config = dict(
    d_expert=192,
    rope_base=36600.0,
    parallel_block=False,
    optimizer='soap_variant',
    lr_head=0.0139,
    decay_fraction=0.934,
)
Below are experts of layer 7 (counted from 0) of a mixture-of-experts language model. Rows are named router (the router's row for the expert), gate (a neuron's input weights, with its number), up (a neuron's input weights, with its number), down (a neuron's output weights, with its number) and show model dimensions 0-255. Each number is 500 + 50 x the weight over its row's rms, rounded and kept within 0 to 999. Numbers have three digits each.
After each expert's rows: a language model's description of what the expert responds to. This comes from a sample of Wikipedia text that the model never trained on.

# expert 21
router:529483478496552474566585573508479521535497421546492514518489433540467579458525501472545448409523500463508530552466461569487500571562564513502421557576540559445600517629553480494540453515488616433443477510518569495526590485392427419473577594419413527458493511596503417503437409507509480519593454494474480491511537528481514535373514541452538597515499535592445517451524435531459460419515504569439514507509557527502472480453405533417551452433558382478532510550535449477538500582490500437477580541512457560474635523483470541486515428522553523502433441410499420526518418480554439439467453521531439509459509579529476500480502492500472451454475502412534544426502453444468490463549502469448458532584467555591522476588515523468516590457416544522468468566462570492490472520434521
gate0:603486530490562493528514533531561490508524416537539544523447594549574508503464582471437425599528456582530569514570430574427460603475550514558494447499526509463511514481528486545543589496506450497578477445486543555481538374456650388450445442570536502526453502475518476461452460471461499431458486531473578519492478527424532394550510448526518479422522385462482533472469491587590457453557502479563560555501513424494508595524490602485496520503480426558417568475523482578536492474458554481568431529476398479502573531537496549480583482441554516557474529539543620488538501512438570567513485558528492489497475537573453518444495471452521541563511397584511471440484491462516555541411564580479517482435492469549464512462509530470547479467484512470427467482570509488560575407376516
up0:507534517457526539428469587563523516449434523565470487485458567522558452468431617468443497535487426618521489530501425431509466543436571506643520413441561417411550523420547500483530576529545494465561422503474547462462493408498549385521432421605487419505512446458508543470511473547458459539592430494524517485435476555520582512520452507499511449530531408450524505461496550592528630421507536503569535556522471450550520585543499569514444525385512487562479482444486500497520548455454593487573445520606458596500494510451487557562545499456504478554476535533462578481527524455415557587464522505397517518460530506520506505493449463422507537513474475565554440463520484460490511497422518504440549498541457441525475518499456553489582469523498471497483464395498468429479528507334538
down0:513549483588501499525498477502374445501527611491511482437533459484551550469526422509541439526556549479422575407436554547460440518528488392590558474473443487498504366494582416540477487515525525454434487618565518466425477549541455582466459551414572448516521507434481532554504469545530472475464485502507468557499508462526456599405538450420456526519505494582456465571462443546551484498447536508529470551489468533500490551528480524438563524581486510510495479571497523457550488464500435620393555562483521500387571552425433480439466493441482446523569516503516502477491488527498566531478490608538593508504450489497514570466506498645531440568477541503524470508501543497479503409514511524430467439525410529478386539508582445511470554537459517488521380567453512511554517360589523
It responds to: Subject pronouns and relatives starting a clause, like he, it, she, who, which, that, followed by a verb such as was or had.

# expert 26
router:444517536567444411491542509463560547573553527578555450415522454471508602483471526489512440510488542462521434482493439523505571505461572556456585561546483572498527544518572463478505430564551528516513543495506496501531493447541503443440450493494463512458509601524388546507526526551531510564509424592539516555467479574480574472464528591529525578554531473527562450465515450525497519465472456520448531531579546548534514414525510492503532456498519488532448431560556447419555542506537504557520615474497438565584581490473494508493312457554513556550501425573532447434469477520405399452525361471551499514436518628490543481454529551458517418502496441421478475418457478598516477489476458524398527408558564473542574481511533490509466537570483511531388496556447591464488592486476512
gate0:465524603513525532566558579486595438467501520557516521451502507530512525521408397581434469613467472481569501566544440495465500509532489486558494469434495532415546518612519549522601467473569548468505512517515522519431489459489461598554578490429555476517547407472478491531461383468536508478532477514471494434545411507512495534457523553462448519526405570474520444489523521441508497535441427433434542531491500509496570467416390429459489449499465543500447518482417410525537506500536547434594468513497635417470554442455507526556432494453508518592546531450423526475409508566530517519519510456555477486572514548473477525626570459496487529431484512472536522520642557436555558482463489489586531369570577411541500502488482553433440457434493477518511471576527486417427510551515481
up0:557380586464534532412529521451592469516446513564500618510437445506535500533537552556479436399512492491570491553457415447570474526606533498495477426426459556467566484490501464498565520457601455502458509515434478459447532455540463586526551496482559506476560502472553499493496452444535500460529612514496502493514576536527467538522508570587441455558407517609521450531532498553434468571497572460497477572466593510484418419527499483472442460550503446443526582454454481539506518399461576491560528436506502497543545410438427483624401460579455444548544495466450562437511575498532495463532487511519479505462546476512459462452463436465462524433501577505387471499576507450496439534476464556561495584533602478447501441519504510496541485536515470485371455609449544500498412557424503
down0:440553588514544500440480457438433625513566458446526485592578486418508494444560573469427517508465523549477514559523501500497514555422454510593426416411509432463557570491536602500524618545462501448549428470551483470485458401491396544573446484464539538487528464578494500454573498531423537488514544451529485435538478543437588525429622469463450494603555509480420484628501453539572511593560468539513384526400604452539468472524468510533492575499559492441487566523527448493471544461496506512555525570469500475519571504449519557469528436433515521404497516572497505487536449543518493530488518459556508430545491471501509550536511474486484417354498534493524518471559596545491479416532518422488525579491457432496519513427510482498490421379559538531475547467491447511534444494536492
It responds to: Fragments of personal and species names after an initial capital, such as Jos, Rod, Fran, and Liszt, Rasmussen, nattereri.

# expert 18
router:489526547499479495476500533468545508493506457542466444462437533459503545506495544474498491518560491522534416463524512485494474456472573574461492541637475435392495527521534552463543486555501448418395527569542553499424529425499449451448542467434368496425528486522416437454497535619576372575534465611580505535536532559456532434493481462432546590564449389571488439491490481515468524455526431513483442467588577494524566467469483446473595470501570502468467423526508430468504537534404522415467542472550474502498589497492533475547490526540523559594477417586501500451459496529618488494581454499575481417450486529483520521454551493512492513505448447469465488439439386446478480505463528541445549551530480439577573543514563485462425541436488499535496599530485551529363447430496565
gate0:437460440544579475459456485433497466534460623577556556498544423505512470390467512417453462499513506447466523474486379498373467500466472459494498529476548470479523505532561548488517496509431453501556488492514503532477566523492604533544553480484576529481559545530437549483471532543525477528543495511547480494489608483450589458534503537539463439518546579455473523553423514575568428500393514488445540454417569562445537442554469579464541531462425470521509523527447675469530581497576552412539523470475428512491496454467593451452548594525418579505560482486492418543427452548511457517501532594569449463539500524470504472401546451467563433620467404509502508490444445485432540445423484563518584472458513456538577465522483461497557470585438465519447464591489585467505477478532547
up0:488478479423476516533559488464559484515504502520482431424469509513496553487475450561526544500561559457520465435573598475587479595524467509562505595476537494499520506430544507519448438573451547511487521518475482473533551530509496428483543571493483469465457547526501466546564472525473480416544415519491434462492438480576478513539422641502458470441507501538540498545477424461432527533615403535529445550590519445495503554510531456489542532528569558502489476500492294458418419435465462518498534586454520514492562524553504524625512455503622426508449492485496511471556598480389495474496518524518517487462425522543504551573527476537448545486492515623452563501537450597480507543564501535602473588507549476433543576503496505612468509526553415561585513489452500591457492639541534
down0:466463577557473524539380503554463570481490530482480576518538498460564418480513445461520553540487500451513474517511455551491527452490544521457556443500561571474446398435539488414455468423482488488541466361506530504507447502533532455597413552479365478520472565442510568421525487478549491509584581450471519628466405555479507388500553503486558453383503473473503454505536522455560493457498468561657429512525499540537519472490473485434380531466548467483446503428531539624511443532558552450452476536535490435531448453464521508446523490457471526567495405459563476513416528585536479512519479533474531483502504526425538526460531493539445530626443440572505480543521524430544452557438545523483503459456563529459540510526450447474553375507455581460467414487584508429577459471449494
It responds to: Determiners before a noun, mainly the, The, a, his, their, its, and possessive 's, usually after prepositions like of or in.

# expert 30
router:507557483573493441525647500433566586579533446561514345448430500479568587475535529456513509481544538462507466421496469535462483511534511535468524494510459524434527539470486531374525498610532420516395526580516538594487547502491487419348457581537415434515482498526422510472558472540457442534531504453458416528475535554443460531451479608517435577558523427525472405484585477469490550482538439557482486431522563490469525513511389514490529492453460452535473434586523483423549451539483567401506548494567404486526538528528541464474475498503559498525394495490539539498439495496467472504544503564554518499432480491492509519511554392474550469503500453479540359431577440519515486513476457454407490502471527508527491572552471547466418597505464529487410557499423472487493558452462530
gate0:488506504510511545527456538453489451590551575587469437485374460421481520501454520607496503449484554449516488561556476532503563413400472513528505534509454484486457560549567497538580525469510447464548527552489566386397453545507542513465498521592514490548384421479591531500547453534535506477480487515579478530508471503498527409582519625533498483573495551535584471565459573483556492596532495513544555477571603474489548532432473544527530411436439506507465506472469536505460575530435480513577573448447466593425506480475516466501392498600485510438590567467452472493541553538456475533495523480531494494551556537565497611585582429448568485472568585471483465551458532552576524543548537469624519468477511485550387523526470423462501494428432465457520538392516489510530509491524558
up0:468503528447541460551466486540495556559517473474459480526534493469454551496543545502444552481496573506491527504554557517515425536381531428481470411499524503414501444588513483473476490561482446469490515467487590498470442510594480568515512490536439411498587491541451550546516539474434525560471568528490521473506537525481490516530432528456567426503590389408500538644470530457517523443501499432492423417441426485525430437526442575482508636500477471527575388574516414444532452520524613501460535486481558426467527514502509501528475500530549494552466564480477421489423489475463532461550562479551552503479479416439461523446567517638437514449446473456468587537471483397566456509536437634574596458409565548488486476472495512552526545489450446571501505558420476514415574417491581
down0:588431462533472512546545518491495472547477491518586476476563488419577509492559523539428498385495464509475505478581533461498468517496446533494531578558444432461605561509504471465542591448459491539521512474519535532509556539502456522495486609439521530432461535403584530472470516483598598524462503461454464547454521516501503485352496419454524556516578444503582357466576523536522471548493472589509513515567439508534575537474456519489524432494507439415487545556341478437465418472563598585375484516560534522564501503505387526393547495554452570524492513436547525474534452584484535461428593519498404519509391468502474636492504482503544489432506575470468492532498550476522426445534504470453481514476489462532472508487474578558493433448539503501580482463527436561512497472549489
It responds to: Single capital letter starting a proper name, usually a surname or place, as in B|assa, H|ospital, T|akayutpi, after spaces, pipes or commas.

# expert 13
router:433494524548377454482519493401504483534564455558448439463482499504572564505409514542469498485474525508519508483393428519533473483491558532416456564564436566458495572528486552404493518518577478446440547542457486551480519458508477460443547552446419533441521529611407552492476474616485477546481480608446421494514524537538454427461460599482452530527488484499449490465469474496431577462551473484531535449504507525529483488523418525512594505387511464465489542489507514448516485454460525479495506512572448480590570530473449488543462396543517510570456445544469436495436430523496437516474454499479496338428467534513571592354518517486476377505495426435494499529504442420413416540544473391411537485438543492542504512624517463469481546502487465456431550607499523491520512432457523
gate0:508504525504498493570509468438458523506503469519446463587477530568455497380473568487574539464477453483516499387462526563616433480557528435464475493418433525451470493566539502461506535532499459471497470469498499418530545540514562437452559495515464486491572438510548674447609444442547531407472543518521554562411442544553537509489557545490567455407554446584538510531454437511550500433479439580521524515562476540535535508577524471545547451494489552569640364509496531536487403458419540513546415528555505462494595504415554503493432452498456456466491442442455494475479521513485444542485484563488572496513457392519580589431474483448472509535528506565498532515510566509454432607471614478464524557536558527516427506567452425492504443443554572553528469490588554554499491501466467
up0:536548498493594549459503566502455509485441458482487503485461479493495534461479437420482522568478473559443471446577456466485544515548445520509456520621460477553492444581523545559538490518470602526512432559508537529480397536471483545485386555510484550483493510531439425493439564450498570542558470476531495496458569469525424491449573528438480412515531541535489477565503566488398524488440546486500503418465498419483483525576404497422404532488455512428451512482488536466496562501530524497416466404566490492498426552572461561569558484543558543528475608529600538441485427395622493392463469505424431549545456580506532516549542504545495510452529571527551473551468508433547502449538440505507465464408369513435494492439653529468482499523490427548426406579462523450606493525499536
down0:456544538556477527506491586521450521474567609556479445535523461540514470512503540461475493441523526537517561497534471591530466400475469486447498490432505426523471540541547439509532469443431497433526516486558409519470486506629554481593526551596509525510463447539468453629594540545493565519499546502525530533430521417564517500463428529421470418472518477488515560538545500449488401385516482440426500576480535486462493466496484441462622435501572508437434573517549561503503547610476544435532513477339449549500491452461478411449528463513490558499461549531541552468455460519471487496502568426524433548422578559552460415513494476530492549474583619517527618517467454507523503503544476487483446415479482560536481548599567456624468495486599484491469390519530490554420490484527516
It responds to: First pieces of capitalized proper names and title words, such as Bar in Barnes, Columb, New, United, John.

# expert 19
router:474575502573461439529460586527509537540563438503503363496471467506564521491568514519481462452519514507522406504404384484547475588525539554494490547515459483426513596412482550469536484558523513509569537481516481469515387462447495440497514495488524556433530564577511506553475454455486502563481512442486490574461551491430568394474462507463494538548405468528434427490509472574442516488463503474445502517532454496487523466409484438531478477439526459542495460561553495509584589553564550409493467407501441525586550518474501484535391471520441505407452439573474514388400466532525475443589368575479512576518496552454501531454571432505480519443436444521489512419525496486567440565506526482452580537474654474593491605563449451489464469545503554480469469581504474522527552448532572
gate8:475585412484459454537490541518583549470416466504443440459546477449489446513472489479505491568503446447530478455468512497592588456496510460495509507490464502441561439519526502412522497567533511464489583521540466431428543502442613411476490591560431539475372544499436487456476531585533484401424586556490491518413502497450557477526502494523437496626537560547423431493442565517434463597491501557499536478550425434434464449435493502458542440515476502533538448548419525521565438538515550502527543461510429573510531529503541491482554532450469420521526424564548348471563430631438456504492493526472559468567443469549504488487510512541522501470584495530502487299488442476444474559399594510461464471505454535467466424571547537521559544403479485509516516518477550523488555517501500
up8:498476511546544464462532582506421453429571475497554558516551440555530552457481559542494458495443414539514553492487539515421390593594515580584462545494520555486513561482500464559480519516519484494453485427425527458416488492534538463570563496465521459628547409506461472543502549495540477542411512487554486526564447488444582513615415601479566529530428495503440472437483372425515552499460528489543546482491515504552491520520529501545539588522465475467533449380473502428528587505486474540407551474485553437549510503534543557546517528502471493415566558556454511435439516482581461395536466509547426486507552486421509464567444496512533437513518514537593549496486575677576471512585536545420589495507567451538540522468570457486420458519541456505439527553502428498486516480421438
down8:401472426508499517490518542444359418499514506482582458522438556397520517584428573538408494377590491523422523553480549526473491472471416584521482447568481435464490546540449549489450566560453426499508496447521455522486486513513514508530440515568504472546498521524484471411611542491473525555557486477526551604423441465527504519483536569522475501453519553520501569523487462446483507562463510543538500395501531465495494471516501616584505485516457506538434583437438558555444586561537401524538495441559578567471518517522444486529432398525609519548436523520454512546513539365480529521597522476424489391485553528522427485544563481562441527603485485553411525549496451488416468500500555502563405475566557496540537492557487428476516525530460529531458435514457528536590493475502588
It responds to: Main verbs and verb endings like -ed, -ing, -ated after auxiliaries or to, such as devoted, released, won, investigate.

# expert 7
router:506534467486413492523535508473531593535501420560551454432520509489506526479548593478530528411548600565549455461422365490496475555505460547472459577539544535386478552529583464444422515507571510425421506549422547605497443470461477517442531574441459422457535493446540486514440503499540400553566442575487470578455494571472514466462464474505507591488459456559432473482575417520441566490550468570446499450495529471484551434486493395476474512527447491508533516564552382503531567594600488478458456375541522554502534483490500510492493452554498617461378440484578373459436510542543448497523469524524496579417517514528482552443500463528578458443500448469484469552423542472460523490500483499527501541518507444529510508514486461484381522571454539601418489526550537535431509444483500
gate0:485479436549520535434473518408464621554455536572502573420564598555581504450548540497440449442480517436576469445451438546521465523566519523402507549545495515573443449565595556478487482558502534436523488518605512466518516492617417501528430389481519540496526447478455521480513579506512455550475504433494573482594497476518525563492540480443499512450505468575542450592460599438498470575492466550470500468510438433511567465452499446495520507526479450437468558514521440671434464583456480499497466451473529457425494555472449539475569414613444456509468554452478438468390578502555464435503525523475501538514524455540436555498486534383505513458524507428537441511443468428511400547498493510451539433548583596489479505564553535424551504482493533483445455505461593487477540561474445
up0:530549482483481524485499493479566508505522550491641578482439505502471605504439549516516498490468502520589562425548558540452534497517542466513405506467498561583542559513358618463502500501491477524437471609437489563467542537476544535522552443467571478485454527479469452536566445581547536483515545530541493497566492509515496416524571573493418550491458446393481479559575471493425479478459445419461439446530539553470500488512506468448511444425449534478532467520455431574508428436547544480527415444466495428500413485462448509505520514470432463486565471618554509466500484542537498500590505496489409493410506401381470557650523506426487527578513497459547426513493468478448485445453462463538614560453458537501448481540534495438471497505619605501403509566456422551483420545530457
down0:517646524458541448526456515531507452574492457526411557442344490548460544501536485532551522524513503485574460641485522520577427513440540411553498535434558502485544518454466501509525512551605451469457552506585549375526487489497454502431503472506461457461408448536613443466528457416501547480482462468512525458521468418500562477530494491490500466490526460473498526551486536539472485477461564462444515435505552495515469450501508506589531424474533460494459470414543424514369569472573547441492488556471441590497526549547479456474517533558419535458540391459411485485493446580503533559466427490490488528559523521583560518427602510533509430330484463495547451521515514486531461452553491518626515474517557655495510452412460468518476565595448496461487458554511485505534498524544537
It responds to: Opening parentheses, opening quotation marks, table row ends, paragraph breaks and heading equals signs, e.g. ( before an author, "special.

# expert 0
router:547517496526448458550475506499549505558465497587576481544542503467499570449431493513537436459559574414414466466567453480496467467571541535474434527554500496437481495453608491466547475551529532508444540516525559607442513549471527483475446477500480528458522491519502501436565433478534483524484497553425580458500533508502457505423520481451577511459491485549499432540598434545411474466533410596484467374493493526487517451448488408472522407433467490491414499520533523455497454513477473367482440427580451583517513550464518494576506474579484509464507395521476483486377482539426411504449456520534530410438446540435555556412603441485489455420482423438554507523510460529516473528509504515462509513471532354489505541612516423590441518525478656520429576525495523448459461427545569
gate0:378463458491479494515492526477503448537465487581498443492489414411538533496454480438537457581466455508516460447546522472486438527519504520519484475606515525535523442581433622452530439594451492474577444502514565519389475517477497451472446421456463460465468479397558478551482453473453523460427526527495595489500531532543465574515528568443462524486541426541470412441464517474498446443570330469536492422469525512413550577563458560442522569497458593621614424527449482501523527519486483497474543490524463449416443516517476537487583385497470534510500465512424525507503551554436426490463577501577565532478462454457444416465480482556504481387497510449612424467451483576446536505499450504514479388542473529439536507614479428462460504427488500583480493541417455522482487515508521
up0:385530500487520531497519538498448499486440489520482498504493493492527469477487470442604446574397546500475442487601514431424437528471544503566481514498480568562520467566454578479458439581486524465577475417534506544375524474487521466415455417468508428468402491414575499589464441486489556464445501569591525488486523455491460548552507480407474531528502505494494420478452564505406500487456413405458581432516487481404590527513437534443513544520519587584667484567530471538540584483425439542478542523549533438436456465517493480470529423463517571572535519449485567575513556590422436406421508494515512494537477506462449467458567467536528465417505450444556475440479433510493571503439442496505455454523461491449584435622544411501462450496466444544443473547493469531488503524534526
down0:513465476506586512391521567555555432543454461488478476513462531529525467509484511526465538535500562529474418503478510472603525445452484518553407522478523469493506454539511417506308573492497561548518466498475541527528477490554483446476516465469505509516490480411555427551572559487591423469465385427510505559454522475475615530536480472545489542578565442518472573552428561556453515520504480500532530549567440450563468579527498489526573425513459479446466447495476441513582441507497522515559465515473525440443533529478478540428471551528611574423482569501496533422493529584482578463542530585559545471404591436534481591537466495499551542567531538484521606557577476486510405553535511465413586567548501506528581500441541436598558440471477468479569421453476584466497505467369496
It responds to: Periods ending sentences, especially after numbers, plus colons and decimal points in times, scores and coordinates, and table pipes and dashes.

# expert 16
router:510572569489544515540514518509490469497533432554539400459523589426479564440464447456455418410597540463592498472500492491594415543475586527440507516569444430460537545515571484471529474537597488576520480515558509519524418489503509399522563592426494560535501538540490422487535538448590500548613423551493485541581675574491493412540526565491531510483482435577414477540547546584444464432502508502430408498536484437462407445426474428424465472504474482420516526529581466463537528477521532579515494554481439516548563490598492459439506432547476570523438477454438577463490511494429458461540509485484487516420469553473497521512544482497463467417471531480480453439466479502442430601480440624484518538494609507511506575545458481468467438423477511500480485532556496466433512494473477
gate8:433535543492510564447437590460563529446398486561444468461479487379519512479493545489542471473429486412558599508498403525510437449521583536494490538499436433500613489459525522507540391434479508461483562506431488533506473559498469495570515579489501532504547484451482445483544460577438463507569502476465521462538532465371564436426522461543508426560390508556574470442475511521425473473483495453483525544528456518572442430520435448464477445489473481437493469438534574498461592563500524578487533477433536501534564485474442421505448465480530473570532499458449463473550541503568571450493557424424491550489520507432505554494430546516497557493501465454614454453476426539539480417443525358505545591464470547558462527450537414570545491449567540455535543492454485614564474581574381
up8:459483516433544490519462458488522490542533525564542540477488580465415648482474477473537438536665460471546459521500506550482489475489469543494510542521466597588562494502539454559483562554497470592479537605537548499534536498492470559497454558496577481464592535582604593556473531621473463368494479439485399473502445616553594421610462476548490405455510441577520431507500397425522455486603530470447494425529414463487490480492541476475424524526545482530558432525431443461552492577513451486523508490496436515464500499425520500473442465443499486486530557507466533516506524526622529491515534503532479525485421516583589452532482441539433489596467567602535505552514511537431447452558519550454506405512527535579524477517560533529510525601497437524458494539460490549514567509482529
down8:463481510531552494534374520507559502576558587483515572402521441523462532460412576486483523486457542560541482529493521454456530602523435488456529500478523420565488465551475503515520478543484538394518468393489494563497486545398509491520478481504524516597454430460517508560549518515441409537638428519423492561522494440519560573497527431425482555501511432446574519516538551481488477554427455539560632538469471554543466478520445567453507455477510434493483479490437505562486491524533474474563440532584552485467453558504560532505538508443563494455525486562443412416498619428442353428449587541442513514471493494412456530553542484495429463484556487522482487441335440471543524459483401533502460548591560542433503561449433472555466481449452525506537483556447485568491431535525528
It responds to: Forms of be and have, not, also after a subject pronoun or clause, such as was not, it is, has served.

# expert 12
router:586513499454500443529550492403556509509535447578573464475431407429479514498568478442493467387521467461484535557428546551505443513531562501428549533607435474434575568529531569462491424550531533489472475518549455584556487506530409529439461519528534426419478513466439467420505503450509470549464486522548569494501582547498456496496411519535506515581431483581445522412612502499479487438616544491461437518587605434505492503501467471479475538467488518460460345472518492471538565507545484538425462539506456525555602607486584447523453454569562531513497500434432504498502472424396477491503418549544592436421449514479513493480496482542501428437458466435494486470444559517558547484597447428431507486538484523578454532486475448537487611508480512519398500570534504542562466483512594
gate0:531516539445472510566434429482588518513544507547502517516496498480418487398536572480404516479523566520592518602486588528607480566523523541542412519551585507457521498425482493420459527535519447551517525522554521500459456514522486516464443508501565543475486562654564494437492534441537425510464623550453560591533438523491541459503549508494551487422431434501439533523423540469538508441444567524557450473552466505533571443560413441453562480478553437464398468515448569581513558442544493525523528546480470533428515573496469458538537524566466475568562494475488560399466538626537570545484508519515484471545511528500502466446599505494516528553607457425498510377499481366470539502626484465477454478493467549446477529474566538586533540426590543449520449532558555481487535504458513
up0:513493492447571598603503454499535568433471522505520595517452535463512502438483414513533480412511565554565491534444567456451494414476630539594563508433487454487560567453478514485548476539492465543578481476529544496495435502508533567532393602567497462425477479546476470491459474497527545452539457437516506530423412480475505389463536578529479610555487519456499503500557547499455509452542485577632521567504563577441507435496439426499512447479480540482402497551452554567545460523569414552472545541611438494408499438447482562477486537490429430449486525501472501460533554582552481529588484450420519520526505538534461542496524418507461489567493536528497503509525504427616527641539575436452459553507483481507476632486549492521532526490533545452458491527582572529553548539538425
down0:490470517515455440518563454499488568468356500436535495611508444543524446525472439483418470509534473459531399453591510424508522434533469525542408543556478416532540470494510543360535475493575476515473437412539591507533502507465480440598548420435451582468447439559475560476566492488408458482567563588413483531524416457475488488461476497520460490523534494501460471488607445537436480392490499516443455525443450579514438493538503506560545500451494478565485507583491538458425548534592548439574579473478519539572531544491522479424478556517360506483496471528467472442546532563516425457461526448542414543476450464391560512496558404491510437482516466539507455578492402461413512490522488523541439477541515522466534519504512404512531480583464454412595440480435496556462460553551496
It responds to: Lowercase first pieces of ordinary words split into tokens, such as f|an, f|itting, sp|ent, kidn|apped, mostly after the, a or and.

# expert 10
router:508581518512473501569478447489561493563594476508557427466462456511559603406490481476490497509589543397482449530423462518548404516459549582496512524567486485449534522489539457469452463623477447389498515473551496488555498415435466456401472571529508560462556556556460463495535444544482499535541493480411447526556595516424530455404563508536496580537441502549407499413530493553426486502560461466439510517522617580466473416537496456448565466492546443448495500521566493485509527578470472484485499498582509604493544573445638522538463446556533556490454464460499446545469446548447414557614524578486526482495528584415507542470616498587470486450373455500495450450486524541528459504535485484494518512518524513523543542477468426399460458482473539547491531580517600461477505485455568
gate0:474447449553485546495483489397495581527527475493503419521505444447495501496608471466524487528585434478576537477544464506504520431445547497471413458557542553571438477454554556542607531531574536544559432509475588542480466580506520480531449622438511471470551496530471537545437462417600559535536491475430533529484515471480445591566445498497380604494519530506563522486466516496430539539488605557663495473489472502561488515559408535476553474531448515435451565534428534536426449503528508432521408500490409578429495474494541495500526465434493507495495484554507508486422380460457528472434417501431536531497428554406454506516522456475445468471414445525466490453452525394500474519509459525498504508553445458660382545481495509555553510422511398500463481471465465543434534483489541
up0:636588509546478591614454451583491522532505551452532532469468500505455520514617558572475491543488585549502492517505499570479481372440527410530493502404451516519421456458626532535563548585491476516586424525525573558497524449414451563431571543501471550516539524504481472528490451480559570589501535463563561529508497470508485535522470463374503585446577419563518571554452498454474468468536518492509520453462512493534556553498489528524561531482485527510529497472562478501484479475527548397483527491552540606444493472513516499515487463507561459513470545433548610458499475470429495504454455537543590585462533510537566513430520460517415495529530517623441552446421441526470594547519437430454479545473499521534407421496365446512495479549506462442453542492540396554521413442538525
down0:497548484413447527565454564426455558540480480462458541484499505511642564494420462596467501495486543461521436579429549506454541564556541465466491525534486472507516455498475459446518381502401513449566447497556473431420463527395442674420411620496568459414448477477491582476616495496578511549490527483553523432486432528528581504431509455420508498464507470517489524493534522500545408528444431587494461530507456493447469574498501544601559540465540469563541481537533473501595468465467597567528441512458508489566536510533490488502496442495517481495502564469461493579440490532515422494472580489472467505504479461505489417477491485545526508614496568469501551397397499607464533558422469495416524497393487479512523474583475488466425525456591528521511456505545447535512436419475534
It responds to: Pipe separators between cells inside wiki tables, plus semicolons and some verbs after pronouns, such as his, has, stated.

# expert 23
router:480521466540481470519504568487555453590567433542516458362434479493523489448515530517514507450578478436513480454410482530529450571454502527542455572598508477417537497459497555497442499547559493413554470552597526642486472615416462435495463532434487497429529485576523502479480465477523540539466518466506464485508541531432512500490445478584454598511511442560396543429549518576480478513539455566418528486546495491412478480460436407473574559452482456512568467508510375454508565493480517507447400560550432537488551561434492522498506386556523555455469444407575417501451421544460454573497504634518468513469499554507447508468543465511482469434462469514490497474519494522594464525518470541483579497607546460579556506554490515483464494544506498613466592538495480469494566421484629
gate0:420484490537567500455473511536562480488396471484510571517398458445453432464663494535433494474469561534486598435474452564545464624453515515533476526534532514536462465555554440516508517475463566536465512502505570474555505596493515468437593502494526551480411460513543548455519497448405607468468512453468499507388470542502489496452577390443519606646498545580529561503521470616536529470487417451486451544499494477544530538492520503484487517503569454568498540558537495466489534455569529573479505540437531461592506558496553444517516516531599623542545503513571508526436459531562531537494574503545512499445575539417473492495523472538493525563627427546493444453582462488566597446503500509543503439467505435518472595448443501544612451442507472509501493552498491565508443548584459
up0:547439557531517430484562515482485523482581467480456458551470496534522462532442538559533423592562389512465522466434468427455547494518514515571479537430526456486432518460421626408546534495487462471493407426497502488494550560490528601451495583592430454411562476624454471481438488434516447538612447526533565623422505471449475440493455484534542471424436467548483392422490531525549572578487484478452482506440526572492575460495539546497553494602448552441468444492455496517415434493516524491466531485475503540529488461613464506455460501556493500457439528483559487427517499474509493456482525500553520414507477478538459489505563586450445501504465620538493443456457386523514554465488562530557438436644591438407505513511477558545469483492509566469447571425543539446512468486486541
down0:531533562565409518494513569456567493495462504506475543467577527530485499522488487553487538481467500590503456560554392496454430545480497506517434440541455585472451524518498426546526485551487527453501461582479561495509574453511502479522631521514466548501430435467512487447457506537453600555461505397540535373572507506582484456592445541539502423549401449506448546599583469476585473470573475467532507487534550409571527480489630546554495517412490578525481472435598477505504505488419545568492486544550459518470544506531431581533595533492492447528569631424520522476479512560515589451516528446485547617525475496549495574534387432481541487498519456511480415387484501557513507481452433524486513551437585511600527452473431526487555600514533498478445431513564496539460488426498470
It responds to: Noun-ending suffixes and plural endings such as s, ions, ations, ities, ers, ings, plus %, people and population.

# expert 5
router:529488525523528472557469491497533555514472467540514460519435535446548605471546458460510460487502513502485571379477433461571515507514492519459590533541436590497538510433585448503498598539517471558505486630528518538450449527438497429480560529423457454427558484488499484435497477528488529539532387528511516565528557518477520563475543497466472543526463450532526563473558509533422558456595438487396554520493604529456648445496495458560586515373464546619471438532588489458520510451530555574468535494483504519509497502445535440551449513512543490522459478520561471557421411543522441517500448558478595509498483547464581526432547531528385450406495443395488524478491641400511478555547507522541442549552498490495503480562522411502481456495466584520404523522471594460427585483459564
gate0:447412557458479478494500531590520504479579502549462436482486581429540554534437463529537495517520514512502548490489475561599475558500507533513520489547572475389487526526594494472522488474520517526542513525540585538445527413512436494524542539530542420402317484548545472569516519568475517485419514557528490497421475552462449519480424481513456444501553623522423514528591529460528462514507439429522422524394520550492567537478519484410534509520504595576473613491555416488567526559438488440448500555470468591591463461562453530522404496495617461507514463397505350540476549457528455541518457569574539567516466450526501486520460569492535526484552504494477524441449553428510548549527436466481486450489499419487441517481605570565470461569494409526625512472474499480522494532441477
up0:601508458414454441500501537577517378554548456558478545547633517589506463535496437399531553532504502544539492484515505468493443406493457487451381506508557590532526512448462495381464441445484568547491515538456475518531552505378538565462510449471523562612548508467484440558461437482545457498506488476527481542520472517490512542505566511502561428462467455398575555444468430551516461433420521539516467477589415524562445453513494557525530480437390408445488461529527604470558472526487484556502503559434549480442528532522555453517516475532538514476538467506508482531513564470509645595464481562600500464532520642528538459450507422479449425506562468462473483492467513362497521527463515460518495455425399450455517603499515511497523413562527562560501559541532470520512539526464463
down0:641540513419476495458556499474518587505529430493494448553488472552484506550521467491449447593507452561510544527478495454542517534555458542445498563536493501526611532614501441532599508525535488553432544505439379461499449525498630471531527442493484527504517510594504544462539549490589514546513479471555484432569539470464468545503565418425588624464487621450571418469386486557476411542542509484481495491482531477458491468549528518521499516582563430469467493474481617536470471461525461524540519419487485362511561535450555461502494490559443569578502594429575472469623461510455538532479480528542542482478475436567620523578446507574535455547557487524480529547593481498526563510463475448455560482536518550506503584486449609477535522532420429480500450410488505477480511488495441
It responds to: Short pieces inside ordinary English nouns right after a first letter, like h-or-se, sub-mar-ine, w-oods, Law-y-ers.